{
  "norm_eps": 1e-05,
  "qk_norm": false,
  "tie_embeddings": false,
  "init_std_down": 0.00594,
  "optimizer": "soap_variant"
}
Below are experts of layer 7 (counted from 0) of a mixture-of-experts language model. Rows are named router (the router's row for the expert), gate (a neuron's input weights, with its number), up (a neuron's input weights, with its number) and show model dimensions 128-255. Each number is 128 + 24 x the weight over its row's rms, rounded and kept within 0 to 255. Numbers have three digits each.
Before each expert's rows: a language model's description of what the expert responds to. This comes from a sample of Wikipedia text that the model never trained on.

# expert 2
What it handles: First pieces of personal names and capitalized words, often single capital letters in table cells or lists, e.g. Lin, Cec, Jean, Dr.
router:118103143110112120196130118113124135155117155105146119092125108138125108131121114138123136145111047139103124119178142113118140142108163142115104112094122149065141144134141127146129099154138078117139165146135112132092224109118104139155094141127112141145107143155147106117116067142144142144156133155138101130145131150105122139110118132149097140138106160138200069118156142180112147123181
gate0:125103122135133091167115089122148128174097108128121112134088126129126127127122125131106133139120112119109132092144118092073090123081124131097135172132095125116137139116147127144105137105137121126114118132118171210152102110140134144122091189157099160155177164055151134157124112131086149145134118113208134120130115098103101160142115113124141078159109132156116146115110121150144135141116
up0:123165134094143152099099151112148128136103142112111120081186118158175101137119145114154095149117119102157105134150137128146107132144126150151115091129162100121130106103130140089142090114110139147152100118135139081119141118109136100126134094115113093097159132167155110104085152134140151126152137125092102127106163182124144148109105147141112086088142104126113135106131147145151107167174
gate1:123147184123096100148138145143075143136169093135087106135133118138139100134132098085144102137126112174115177138114148134171124097094127141107125121127121099122123122102099115102137132140112116124131118141110065129146158096058125099116120111136109166161138105121112115188119116147129140140090145106121122134086127139123134154141171130156079154125111127184125114130176144141112154130111
up1:156140131138144141128115164147110110147107129150149122105096085197141170119122140199135117149083135103135111103135115151134105127148109143136113106161158150135090116109126134153164112129119151134085147142140133113181133101121120134145131118111138141122119094150145122106139118131117099129139121125137121159092115134125097118168182089153168107129131126151180125112111147170116101103132
gate2:158180140086156098164143116123079127155127103100142102099120120113169142130132158153124154139114130151133137119119126144139112119066132129134125101151057126147127128116163133165110152172144126146121094146099120109052110140080136167107110119134133106125098149138123167149116135179187144122154122137125144116150113141161163122127173115149118141101123107159096150146183086135199157142127
up2:028110093102119075144097150145156096152117167168148104137114153141189165117112149155099156103131146139154144139111148173142102130128141093147153145154111113130125102142100172141134103106137153122141121117135097112097167128119133144129168131111104121155107099162151126108129114140071116131165108114148108167138169089156101123125133115114126142176150119166105132096107109115141102113098
gate3:158136158145124108187095137145124089111131153134139097139109146105113127114106125097091152124109116112121119115093164058080087147097154151101125188110145132124151168191117131115131133128137104125160147174134126090120129108157126119115123127095163138117143145122131095125124101143134124136129181172148144165117143112089113173148108158120119066152133148132154135161151156096168117125153
up3:142128122142110194184103141140141134139116120139142158112162167107135118153128115142131144122156098088128157133157128120132123120097156163141113153091133136121121142140130132157104125151121134136189109138164158103132139123140121111164133078108125096113142159115104183146119131104177114121096141141142143160131187141125111117117077141127127076097115173104144138091128127139143204101110
gate4:144145132100101121139146153088151084145106119096149130119141110104139102139123116117106142166144151137115105118147157106170124118129130146141146111169086136143169155123150110129151127151148098105136103132117106155096130129175151083115138160117149156117122157097117121167133120069096141127167128148146207106091130120148139135139121097096133127154149122150094109113099113143138146122155
up4:126135148161138160066137137145068111128124126108069101130148126143098109053168145146098154086121218130126124153105103129122107081163096121119116123094097174129109119151129132178113123144165090140141110134113143133154128117160091155103133144148092124117113107165113116127132155114156172122139151125141139130124130111113107172129147131128118161127117127114124117108154104123119117159129
gate5:150122140120141132113110147086134122087122125146078140103150129177117146092115115173116156130080152115106157151156152118146140109087168112164180127099110127139149121147173095165086162152110157123118119135108111131145123154115133133125134120147098109127117128119137119116124135143160133126150139107158155120123092145151123115092123143136171152123075156190120151126095089124116129106093
up5:093162122100121160156142077203134093134118131126134111130124136136096138143122151176095166153118120143123115073052119175126189155123111131127142195156106117117110141116128146121125125127151149139139133139147121141088118131125114139151127129149141183130130154118061080099190107141149124131146122148145143110095141152141155156144108140157147123211134120116109145134163074161153138119169

# expert 36
What it handles: Periods, pipes, the and odd bytes in formulas, CJK text and tables, such as every, very, almost, backslashes.
router:122108144105125155129135113103137088151128132171140117174125110148140110185113112140111145132129123162123143113132144119114141143116127146130127105089114145133063148129145121140121129150138127112151075133100121117121183148111098160149184149150116145148126148088139161144113124148152157072132117137141106131141120153127115113124111132095106111137099186154158109090127187098166131134131
gate1:147144154104153127130143110124097132140167120124153099147133126149138126141090127132164086132162128141130113138131152124095133192154132120152100083124169137127109181114093127104128120083080122135105119100116131085142138138104161150096146163148151132179134114089107139110092146169068119173151156121108117121086171139110137117142098082143143076186107143146141155126136086116126143145125
up1:127130135150140132127152117105143115134134103128146086146160107132120160150134131113092075133175136142156144055084159131116158125112160165186154135106147149143109141129112150135143142169141102089127120129100082106124123122127134109107126121148136175102166090123130102126098095118140129107151088158161119090127137094156119122118156137142126127104107102096102117153127143116144150103116
gate2:178130131114133183120144152141131095096118135139148122169110139119136118115155159124130125123130085098134133111122160145105153183141185190094118067130136144138097108114131124127135163170154150108154188152127142109094090168131100170116136098164138167170131123140124137130123158142218141123148102108134149093126099074127138129156108136115124159121130117124146109143113103113106082130149
up2:155152131099101164120160136168077102145127140085163166149117107100092108115170099141109118139132106129135095122156134121121138217121189160119105125161136089132138092176141113116154152118100128112144144134174126157136119144117079166117115099125128106136128106123158131102133100133149150132165122098103123147114128146130132127095123125132084186089099125120138130106119099136121121121151
gate3:130087125126128142163126135139104151127146144117144104125131139178111098086105112122130174070173180107184157142115126158116123124108120109105123109136113134119141128142117141110156169114107089128164119167113134137133127134145135096134118103141124142161099127099109141149144129121115160143129102127145118132130131137143117156142176152137132140117098140127119108121105123189129143155132
up3:145101120090144157160149154144119154146140142130168134083145124145124147133099151114129170137126120110142148135099128124130123135134108143155110160144174135091161146123120166126132120125089125097150107113070129083129136077132124136145112105138101119169100167137135102144139114154103126136143129130138148151178120146124140101109115134128119131135143138115123122117126138073160144124145
gate4:125092088127140155147137157116107108126085138116104097147144117129125145134107135124146114137139149106129113152151121108109182115101150160129151154131124105093115122117123135100149168122140174128120114193134134123092122152106090116123134137142089130145130160159133125117132129105137089117130131115056126104122109179083153109134112087120164139109128139136159093145139115155184146138057
up4:129154157125124156122165111116148118131158119124093126134170109145171124175086094083147142108140150123163137136142128138156128099147149106148170127126164130132109107128109106099145149104121169149137097132117129083102114179132138093117137086147117126141140149171142104104146100152133147103129151147104151150138147162129103116129121109105173138120159155124143109099157133097135123108091
gate5:161122147111167149134120147128150150129110125139114133161130168107123130109126102148133129123090131142127151139135097145157173069187107162109104124128164146153175150144157120152117126154125111131063114138166119151108128125127110140135172122130168154085107124128139130106145141106176143122105173146169116122118126121108123100142129110159104082146135115159135176075169107136143141120081
up5:100148132101109158148115149166164111139111103122124153146135121125165138170114131134134127141108135158131127095139146160150135131117132107112140113089188158083121125100073116100143122157158129115134116121140100130147101138137088081141127100094128166132106074105160115088159110136104102103136135135097087132127090152144141164145143126111115115137144119161180113139170120120120151114174
gate6:125101109106131154126137105156144109123080144132115110099128150107142107116181113038145145131103120116108130114099137071119137109158120180117138130061109135152142140106147119127128111106119148135151107115154144158103092095154121157096132120135151139143112094122180162086112144113123106105165152123135120126118128137135119100113082131108122145077129147150100146144074125134128164114111
up6:138137115148143129122120129122141101136116129141081124077098144123124088137152140091112143095135155133137119161095132136118088098168100115065136113111154145144116130103154105123146119111079139157113119123117128123172104135127123132114096089132122137148133111133163109108132133137125138160121170098178141096146126133140104170062152123162131127124108123160119115110096105119131130169158

# expert 17
What it handles: Mostly the and commas, plus inner pieces of foreign names in sports lineups and tables, and words like likely, whether.
router:120120139110047116109155119108107139148117117092145117162126138150130105161110104143122145134120050152155150105163154117125148150114142141115166101137104146105167142136124180088123115128141155112148157150085116116077126130127099145107134144177117139143142148146144098140107120149147114058112119107140140161157119137151116132232118147143096121139196137147120128157156114176141146130082
gate0:128139156143131169116139139109118111132104100069137118142105139113095113136103131099090147114113137112094116130083131127107108166119131100093163143139129153120149147175087141150114171136129160148135111115138095115172129129125098124148145131125124169121107155158130105164133178196116115172136123149085161124100124142128121123120149138135122137146139105120172114097131169157096124134112
up0:090114129188145166128083110075134127102133132128151118143088099085114088138200077134125095124143117111095134161093118132130129165132107137085122124131165145131107138134131117143103131124113116117126135136124167147099109165179093159113163160165172108105136116154154127131135176142078131163119105152140146175172168125137091139111115128177168142133149094151151116097126164145111147142141
gate1:109086167118092125112112141093135175124065147128130114126126137121152094138145107145137122138170096132123112113141113090125142142133099144129155154105195135140132141120145107142136124140131148144136125126141109123091152115104147143161104143123135165122145130128130163096143124144183124123087149123121143095165132131165143140108132133140138090132199128155125061166146075143176114128119
up1:155100170144118095161093148123165171118119172130120145123151104149111131156138148106094096127138128120168118066126145087130129111145093134141171154138148129130104140086125096189137119167128155165148114133152108100086108124134124123140118091129127152119148083131141157135122128140173132162110141122159149122127158134141160146102136164137106109147196132139137123138151144122158143083120
gate2:143111102067123163112105102105146157137134119101111146128152123148165121149128113139106175142147132088143111138116115172157115154127131133107160094152174164119116104146105100137088156127086125070146126165110135114125127134153132114096157129133102138128143101140119116166144105155078104142130120101083110134145106119083181121160133145149118130170119114146117129159115125135158154108148
up2:152139108107149114113105164099137153100100156125142123155149136152120111103082120113112110142148107132143112127072115155145130120149121134111174143145124132145136094114143136181131142119063165102135117144109128137136127155137136136105125114079113119099159144127108125141131127109140097155145136141160110098103122146106140121144144102152161144137127137087150137118133134207129143122155
gate3:122140080140112131139139161141115121151105165188106093114148137100137104133107081136142170129148154110126093137127137171157174096132091144127188120120116156111120166141153147117137115133122139140144122150114110104135144141168108138121141164130087116149146135176107128131142137124143162135143186113135115141145123096110136137128135125140176145138120146135078117143167097129138132155167
up3:128173141110138096095124120114146139105141118081179115116104134169134134139128144142152131134134120142140137139137139089112126104132135142098136149175108162113146132135082129176130090139154106111138128121136123150117111098156180118154137145111146138142113105156174112107114128158128132133141138127148124118124141106124145129115158124134084119109153107101152120060154155152114064073157
gate4:117122127124128077122114092128164146124141170156114139113157131083140105122129137142135178076130132122117079116109145141158114085138138128160164170133116167117118175132137102132105168109161116110138131130149113122112111126149124126075171165110071131178142124095105127103169123125115105101081139115134126115111074140106168100157115182136101104134122122149139133109118105178148130164136
up4:153149150164124142127146149132118133145118129135129074144135120124127131110134131132133075136179133129133134107110105108088135164129134135075125139093144130181107140106142116065136140116139134139109121133127125100130148136122171094162135106103133161129137142131146119095110119106123116120125178142108126165140162114124125100152123089119135110147139145139115134111128138130104087112125
gate5:127118131091157148082140133094140128112139100146146128133128118115095083107108161130174083188122093150140140118160172122114141124143083103132124090143116135132143098101125125149117129124170127146114086140147128089131142133109119149112131149128122153169094133102116078151106113150118090151147160131128124160115092139179120187136139121121093105147124143086110102134166134122145155122133
up5:134120132115112132147134124112132162137114127164138138131123142174138113118082108153098117103156137162090105125159130129152122078116180105170139146149140117127101121116126137120154156161119133142132111171093101123069119137097125121160141142160147122152124173130104147113122122129112152168094150136146155114098099113125131130150184138147110132137148085164111151107120161142192118130146

# expert 52
What it handles: Periods, line breaks and table pipes that close sentences or rows, plus connectives such as as, during, Since.
router:108117139112095129114135107108110118144104160071149113138153127141145111161107114142114139114119117139123142125137148107115135120108104146119142112121123144178157146131132154149140179095142183116142134136080118047207155169139110081085137153170113142154150149123133160164112159146146113152101116078139179185148117137132118124167112134125174112135150143146106190108116136098127139159125
gate0:104164113126126109144129122073120127148144129123112107151114148139161118125129106139146131135190154132134127117085127146122172106125156233114101097182133142110165114143151121139137082126110142108143138126130128152103146147155120137114134144116159169086149178125132094153129135199133104137126129126110156109146138180106098145123129098097164093132157141126097132135112132172128153128122
up0:107124121177103118116170077125168141125150107133118115138111089131125143093138125132145127123064159148167133146136105146133113159113133110163141116139106160122145112150150146111124137154131154119131132154162161137144151131096122181150140132141112157138122149115133128117142121130131134114108133119134132136083182113128140139114162143143150164159091092111133106136119121144132133113105
gate1:119098114149127132128107128100157157137138151095164163118082128108120101097146100106120142099125092107163115117163121159094108131147120158106148133090138129135097132129148135112154135125129134066142114102122150150138094134168128113077088143105127194115104153137127087120100116094133117117119168114133117110104121125100122165095077154132095079123104160079123082120119115141074151142134
up1:109108093128136118102138126162119114154099113148145148117139141129088145133145119128142107107155169105114081116111107094159106125093133115129133092086203105147160098161138097160088105145143112139180142108139127109110148169102163099159165137137104123133136125135129162126190133117139093154191128121102144121113092154201161076109180071148123124126094105156135112077134089126156125128104
gate2:114115145134121118168120130131121155123060142141133115091137148122121142140167092111151154144066096105149114117159138131164150163166136175119089095118176126108159140148169122101118129165145119098138108113119136112159157112140132122129125157118095136125146122095159116127131121164145121096106108109135106130128126110120124167142162134169129124067107137119158142128164136148142148121120
up2:162113101108125114151112107147081162134126125109170107090119137134154153152150085124183118146091136114129137116143162128122095163134130127154113138121151129139135099142136125133163111113134186132158185166141127070090116137149151064073130118131167170109159095086109106135118096174128115124131155112105132108095105115083104132133158162158110174138109132136137095079123116161125114121107
gate3:142083136105090113106133120097120172113114105168162132124094115133151155121131127103140119123085122131131124130157126072160095156147153110172121114151131136134097141148188143159129109097150130156129142173107132124135117139100133123159131141145090143099094172143140147100159105119151137135149160088087133108128143144116140083153140125121140113168116114152142162112106115103131147132131
up3:140103089102113093091153159128129105134151115136115110143129140102119143139159089123139135141095107132160073172112132155111118107136103125122168129149130115156141111127116115141116078157103081130161100155113126129117133120111115130153106081120110094141118118171162115134123108106097218123154143142127108112159122132115168087142129166118130146094145140106127114123143125113157114132161
gate4:110153145120136095117118192155113111127111108097154112065114147161137165115090106161107113118123182114151157140181168102136094131102134097122143091110103137138132110121110146147112132128117110106102113162090144125155106121119164133108141172110083149129147106141103135132139156098103172117082144110137100111140130172147137179129131141165119092130128113131106125145122104120103163110113
up4:139134143131125127130110157096134136128115133094141128076096139132115094127130178089142130113083111192164119092117114105121147142117152137115108139143123135086114130182147163125090148150112151162103108085130130110142122114090163099115139141113141107111146155142104103128110110095122119088116133168177144147078150139107119119133100128120109175163132129109110136086156093122119121158088
gate5:141129157131156168114100130129081105147113115128124123155136133125135141111164127164160100108156105100116109119117134096134131121144139111137195124157133131138137159087175159083153133152154161128123122129124101143134157113076148119118111122123132068140109081115189147116106111157111099149118099145181159134103096129123109106154046127176113067104142106105129121164100137126131141146144
up5:120115121128099146119108151138106127154158159134145136108159150149113110154129167174107117116206131154131121177130153164135093131101122147123131117089150139105172150114144149134160112145146095115146109154114134091116116127114118132121178132152135105114111101111161108129098133119116148135128126148168155126168083150139123122146117121142136097082130102092139123103171091156126130073125

# expert 57
What it handles: First names and later pieces of personal names, plus role nouns like member, son, King, director, Minister.
router:114086176125161141153124067128107106123102141116179121135187137150130108117113122155139162122109143150115125097181142131059170128105174147090154124177113136092171129149144174152157117133162140101149161142150103162140136086128119111150106136112099152166122142143140159123107109131151125137150123132127123173140080133118104142134091137124128111159130131140119128152137154164114156110134
gate0:104103105176153106100101134131150111158103088147118111176137114129150094143107105125134138111177143101100100117092095124148131093117106138104119139186123132175175131125162140137165095142129097112164086102100086096140083098152138152123110146178101107149121113112133137134151115125151148133129118108153125133128118098122133139127121135116123103148169146128172146123108139126193090133176
up0:131105116111131143139166114094105130123118151120137143098138169131108116139131138155116130147064109133096134087135143147116098166142133118138153131080125100069128165148124132097087131107141154148102121160153140186087209144091135141127153109101102141138116140166126134098114141142154134089161108124089109171106167152165133099144117117120135091127141122119107137135124150135131130100096
gate1:135109087114164124110111172110112089133131128123133121143125215124118146104116128093107117135107139123103122137138138147127134130151145095146090131139122125157149135115133153137144133092133130121171102140121112159136108155122164112136096145094079125099141094151104142131098099137095124130119138187086104141171122109098134147130096164064150151123130102114121146133068118177112148160095
up1:167161129142115170135090078102141178172119116128121157105108059160126138169138109146165165131092163135118126150115129103130085132116100164140180146106119127088127097099140109116110136107099108170105149171153108124149126088130127122144129129151127143103153131107121145136141123074149145165173122112124152130106112164138117155148102156153120149179121128132128104127157160111164105119162
gate2:190099143154109129060086134116123078167134145127124128134111153140158146158144134136098176113119140104145150079085118124114122107136165128129158144130103109097132144114131125087152174157157118150092115126113130116123173141113111105117089136115148125155082102097132162119100136096118088171115154147150129138142107131121142132151164159102195099146107086095102098157108142134100082093154
up2:117139113145140167156143159115132206099130096090109155151129109136167118088146111114185126168112122118134159183153166119164162157137058122163140151102129134118114121142140095165158154146111153084142115137118069139146123077146140170094136129103150130104148133132125107135133129161123129107116159113106122121101169162168161095078103140155079158129116161134150132121163121109141133130125
gate3:129107141124146126084140135151088143133119145101119133113129128143121120113125173136126117166153151122143155143140153138102121154139159135100123132173153147116147094181138117131155195146100173132118152140173080135144137093088088115142131131101138118151129108140128150144108092148110175118137142120117106147131141097124111169119110153080157169109145136122096157129150097136117136093148
up3:142106128140098148178128109160130113124105132164112130118123128117136128115131150151126144154082122147138143073125118126139151109115132130148102112087085126108064118101084140145136082121110114127129096123096124122173139145155142114115124115125135148113122122122140083146134157101100081159142139137156140157170126152162092113115131076123085112134120117126109125108083202153108168153123
gate4:110099109140141142149142149133129085135122096140106116151119178154078125061139160133140099101172149132075122144135130139068164185147113143120149123108147162145124140174151172139096156082172122130117133099092179114101147103147161156114088115133076117155172121100137107134127129163137147167121134111127111159133118100112186109144135165093154132149127149150140102154141106142127157165145
up4:132106136134101096111149140140095131116110128099136133131116131138120144155128118108167122151148161139138093109112143125139110132109121176123121137079111121113143158156128103160136137130157101117121117133162121102126137175139101133116110116157157119133125088152160154100125138121086149138137094116157128127113140115151118144138157147131148163146163159123126070141150144108090125119177
gate5:093106150133170122177123111157110138113111123121085128121140136099154118165129138176101144112178126133142132132137139103130138159154161143105091156118132092140164139124130107167161119159118120151146123137119105107165211073107123124116132121076106106116151068179154125141116112129124153110129106148116091135122126135124163146181142110171100147110145170119115133109133108213159121129094
up5:143125137133156131118139128096163136097163147157150105100120125128140110104155129087131096131131135104158148156084094164123126177169120105116147129124152156093092106124092145098123148130146154111142143149142124136135072155130084104116123122195147133149107148081093108157092152116149146123100162139116119141131131153145146128110123103117139110111115098141114115157103136129112173095150

# expert 38
What it handles: Prefix-like word starts and common nouns (con, pro, s, English, University), plus km² superscripts and Cyrillic byte pieces.
router:110119141120170151180093115118107148160126103170143111142140132141113105133114121133136147117116109141128132110132144113119143089112146142119123109103114154159176148188126135067148083105136121112151092148126112118096135168128183082125130148111113149155176149172147155140109117157141157160152116088149142082149127153133115117166107133135132110133052135149086134133111171044116145133145
gate0:093133124099149130149112125132134109122130129137096119118153152144106110125136140168166106153136124183144148113081107136100155203129137128183070111136144121139139120172127119108111131136141120105121113135131135169138119180147123145132134133124150196143140115145133131119120081148156138139121172113110182130166132131145116108163156111133128126126148054154130132100159109117088137115115
up0:087154165140114083140142104110135093111106143108157137120124131139091138148178149088108176113146107116094114096123149119134140107133136164153110106082160158119124149105167123145131134130145125136145113109148091150116109124146136150093126187154164135122130153205106140132155094170196127095106127111131109116070121153103132138085162176117146130118142145137130164145095137134126119121145
gate1:109132105140107133128113173130124110094105123101131130136137128105151103130145075157091150118136135124155134147090177110115157126153133124138120099143122099095135149106103104144134135122139152086090124159097143148164152108123075124127114140132100139130149096104142135115128155142103162062135143144161120141120167106116125116095125150171125117125139117184129143130134126179114137147098
up1:092076129112109139106122116134110128120151109117146082120189125123138113095095166119104106175130155136119116098087088111129136118140149170156123167124155087154151100157152083148124131141148085142150156107182149121127108149124120095156116131132138097135092142132091117123097107170159082138135072140142119131122143097160096168143137104133126103163083134141161167127126082118097127149138
gate2:121106172066128125064123158115123131146111094136114123119174133165136113141149113090125092091154091155122100108140123129116175117129138092143149150107144127148140130075137108116127114109139145114141111129120113113122132149117107103157100113107122082133131141111135173138092105129133106148097152151166116087124160126104072093149105135144180137124130166145139136120128125149090147117111
up2:134151119130129095127123108119111110117135126143157118124075140128132136154112148153083127118094130124111129111154157134144127140118103099147113136126129135139120190118120138082167100168111113141101128135134085125141117122141134143130161119099051080123099193125143140088120134144080126109112107105117126111153127102157146130127140104140101100141110127121110097109114121146107147102125
gate3:119131127130113129131110128116118151117125098117126124108173140137125143159129138120130139178123124082131135119156174157119124178091122157109153129165082132095120145107142139156109135168159134058115112149137136113115136103137126114142103082095153139141103092114150182142122130102138137125156090129141147124123144132087130163092145148116128098146090157103119123091120145112104130054124
up3:089134146137117090141086159131153143129148143140164118142152090106130113142155119114143125131108124099142126127109147128117165114129115094094132131134128134038100102134140132112115140129165135118099160104070134155133111145152049121145132123118135117138080155120153091149166171096108152147116167135111147094171121133141086146096069157157133135081106129094133092125131132159139086115141
gate4:162153154147094132129125111140123098150147136147132135118113155188133114142138097123141171149142149126129120162124142080100099153143148138117150108130168130086130133158128123123116122100132127143127102183130164103169153125132126117101105164147166131139153100096149098132067118135145152146103169115103139099116122087115113133130087082128083114126129124124113122101107117151145151142125
up4:134119112139122099120150160120173152130125160151127121136123126109138161131108169136129103147064154097116159156100123090108160143132139144136133119151147116132101093114119075076144131114119108143163151093129082104169128136156131125102095147128126140116148148104162089133076125137140113132108133137107110123109118124146150106108203105130089138141152117110117109119160146121120176086119
gate5:137101103093109132145130150110144153157122062155144136098125132078168097132153111126141147118098131152113080085134135107117102130132139124140121144108120125111137125145130135185133109095162151151133107155098113087105138129158143126156153156123130132135116126144168129099133115136131136134136130104115162158159095169127118080130141142114102110103116142134052142111130135152112162090131
up5:081115127164131147106164078146117139133128151110080117099091152190148142076139071130138129184125174102093143134094123124168116141108131125112139107114112158132144132093171139096144125110090130121102161167135143142152111147130148139140135141127138145137129114134142146117067102107132103151143104120126165080105124086114166141122164098135149106173135102106175122165137120092117159125123

# expert 3
What it handles: First names and name starts in lists, rosters, sports tables and place names, such as John, Robert, de, La, GER.
router:118108135107110136086193106116098154129108173163143111105149134145127112080113119150196139139120115146145150112088148111119150107102133137110122103134116148092093149144134144173132187145138198112146123142116115099119106062124106108078113147139120143141126149132142151110113106144129181100150146085148106104151113146122107158148116154152152122135097155145129073174160137154102145138164
gate0:127163129074153121111132113084132117104142108113124115122078127126128122102113097159110114145067124150090090132167118145109112129107129138129114131139130136091117082124119127147123141125151154132127121132203131113104100151088135100147151120117135173121147123174098120128124160129081146112120121116123101135137113119132125145138125166126097136079116104175133157127119105134078099146098
up0:155136175114173110071147156098121126099151133172120090082118108097084108110117199140108107151152124125144138110110099168077105100145160129069163109129114148098169163089104101168139104115119154132163133153123104140092091157128152145179126122154123126104118134114094145111166146126182125144118115100077099132158117111155136132112142150127140082128135153078127134099147139127135149110121
gate1:123112138117124130131166111178168140136129134130128130109120126080136094110143139129150120120136141133149135168141153128136136145159092123109142115077150116128093134129160131116138143183139158095151137156101135167123096111135125132138119205094103138119163096103128120127029153133157126147102154126097093141108128144135114108141171060133154145090126114103126135153136112140138133105109
up1:159116129119142163094130129126117135145064131106132095141096121146126094180156110117122091148117153142198128120096149119183160129120143129125121112156122136127141104113087157116161130140115105074173138104129108099121116165117121114151093125129124092117167112128159135138091084126116155191147137184127152193131141088087096134127145153126116073084125136149130142107103111096136093132142
gate2:107105115090098112149131162118108148134144091127131089097126136118134110103140064114153154129101087097153090092116118088140121166178100166119136120119117146097132144134158128132103144152108118137168141141105151160127152122123101132119130100158128134100161152076146158134109101152096139125124123112154111134105126081171122144145104137121122095177155178155127114164161145091117125154167
up2:116113124091144093151128147126079151163143116132165114109180132133159120149142100125150119122131139115124112155151104101148137127135154126158145143154136128119159116157097170146112108131111143099113106116074153105141115131131109147129153121170163129142160195103091138082142105120173128149095184148109125119142114108160111216120120161095111114108146133114113154130128138104157132120155
gate3:096096142165144148139111089142127085105156127106104155086137120105120108134063142163188089141128119112138134136152092150102143101193133148087092128155161131148138143153107126143167118123185135108121112097149137124147147099121142151102093134156151120162154149135087155112122113142141139110118121140091132172103127117130158132121099099104106107185135137169171118144109146110099118125107
up3:118130135100134131133137111122133138154121130164163128120139138098123138155135150061137108145157135174141174142162124125118122126151127126113103161119154144142150152104096121122075165170158144155136161143083099144178130104149106143120108099130131130173135078089126153090149144124140142103140103118149112151089160123157107080115107135116109110120137182135125142127143117127108110116139
gate4:132109119092122119088117143115133114121113136124139115139130110132108101105096148159130100149082137123183158088134133124132128131122112180147114168135045063123101107119123119128131137140120112083149134078155099159125101153127153157122117123105125112079141163125145106132112159131140079115091132099108151140158139112100154159169128110090154112123109118157158127111129145106069120152100
up4:085128140165109111103159107156123128140127106115119125125134103101117123094119117161123117137112138137160139130147134155160120105124110115146105137105110115138073108144102124141146175128195094067126138107126104122140124119149132110130090156163154096130156122141177131114125134103120133145145098112115119066151078119113080128171137149080148135156159098113171139105145161179144137134116
gate5:150131121132153109157140106109113135117101083138156127139115136161075107138082092091123147127114123158119136122138120085107123095154128124141137166088184090146092151152105161128086128087120193107110133117118145135162088145143076137142106133133107121138120148163136111111129132094138137140151124071123141157100133100092102160119089113141136099118138096158126149124128130102135152165149
up5:105114112075122142132113141148113121142153125149147140114137105083156143127121122062109139103106112094149116113143153164156116125086132129071119118160159110117186145099133133110166115142128114091137111130127123117115113153114113168149179135102171149134131084059121094163133138137148098148122134151125105107133116129192106136108112153111144119046116139101146134136120147110098097085096

# expert 40
What it handles: Sentence-final periods, hyphens, colons and pieces of currency, units or resolutions, such as US dollar, 1920x1080, and payload.
router:119114136110062147093152110119132105116119129122147109142131138145130108159111103140090129144115130153134134113130150112107140142120142143111153113103126136149175145107144150070114051154142165108142129143074113111150136108100126113138120152152104140137105150140145104158110195139148123140114113129143123145152108137156110145069115135081120110142148129147121116139137147152154131134069
gate0:119139140066136111187151126153105149146118107130137120127111162112121110104103157204175138141133087104130113087116171169156148088111119152102128124172140112096106146120105141103153105133153165119146129086143129115148114134158145188131129114134085143144138164137136137140147122171142111143130096139133140115087088085131178123115116126127098113109109133121113110121120083144118142108130
up0:077108128138106155120158108128127090133156122112090068104109125133158142144150122137132171090104173082151132116154121127087130197132095096159181124118127125128090141156128089160138132132131104126115152108080098159141093144151107091165164151119172148154106104122143113089097105136138128154136112120115154104115142131131115138178112145151163142098150151159109103129085107127139132113082
gate1:140133162156138118120141156117118152132128122118142101144138152117117102119146108146156156146149191124136131145140122101097135119106136110112138153147094169144137168132138155079167122167087106129131148134087123157109129146105125137136101107135067144154118169077090120151152154143152116138131111106115142112080208120150107122151122119162123116153141121154173152111148179160134112148155
up1:108121169126124125167132157108159102145138157153097146119117160121061111132133134183109127110135131103185075152134128115144110118131135113144120104145161125114125108116101116114115139103085113128114134127132176158118116144141084127117115135115121180157139117089137118099110138165098134128154074123115199114101116072127156141173133111168171156137118132113142120137117098131117103153152
gate2:109079105155157112133121117139086100116105129117137135195148094155121125143099092146131131099111081119139128153089103100123137132070145174112143132095092119146123087131127136124116138105113088116122152159138109142180164129114184115114131102149104121145099118141155111123131146090185120137153099110162130137104083103145154126135098153089129103172114132153100126100142133109128113141109
up2:115148130120131158150167126141110148132143146129159145129115119110106106134122133154154141122111123136121152136124125140162153056087150073132119120159152079145150121106099115076105152107134178100118112155124171164113102171120101115120160109137174126183135153098124151128135137163185094117113125156096140098126128126140152146110084099160134091142127158104158180132124102117147096123106
gate3:104085109110150111107103093123143111111111131118094150135166140127132110103124100185161097115126090140113124129117127079110110129104132099130133127122165152140110142082114151122111103163118089133128149105120105163119141145158126148127131150077137119151131162149093166132117176133088141154113135152148103131079118116129103123139116103121112132126131142127141136155133158151121149136089
up3:146131143120128137161146140142113117156132184131115179077124140129156133096111088126085169137084127110141108112120143096192113159132127194119124131166127108128109122120111132106091118149101102083154150076122122175165118141135127084143098149091100136123130117154085155134136144156157137132175080086109136117148102112114129126138117097108113116123166134179125127123143161132120141101141
gate4:090113138095101122097121146156121098103128148129123150152113156156136099130156165100146137148134129139126166130132135141141119120121126191189107132119085146167190128101141101097155131108150156137121124124110162147139107094153130180099156127142127156130138114111122128125110127203157080152142131165138132151139147152146134129068111175119138140084126130116110115130124142114107128115140
up4:112172123170147151151109145117146121142120146128150125128152129137118117140133116107125169123135115081134132126108166120123127139096123089121124134149147088110108117143106118169117144176100127146111100092066080123125129100123116111126163157133127100119090119118139126152105127076133127089147149188143143128166109140113130108099238137123147159110116102123162112142099168152133165136110
gate5:178106143138140136130126143138102134108139089124156173111150119138150149142153159141129146132148156142124136075129128158102123124104163172177158128102121130144145127113118152178116091175096086145191103108126108087135158100111194138165116124164140141172117099130129118121108149072139122149107145076132145135083123133182160135111127121114108115141120147119122176135128151116105156116158
up5:110096131139176095136132105101125170094116129152100171113137117116116122117111169148135122080137154086107107095119139121150163141137119138177153134107105138118108111135153121113084133132128111083133106109079134086124101163116180116114109122122116136082107137095084121155125087127132161190135165119118127138166111152138175141118161079135117124154112147140119149105137107124137147151129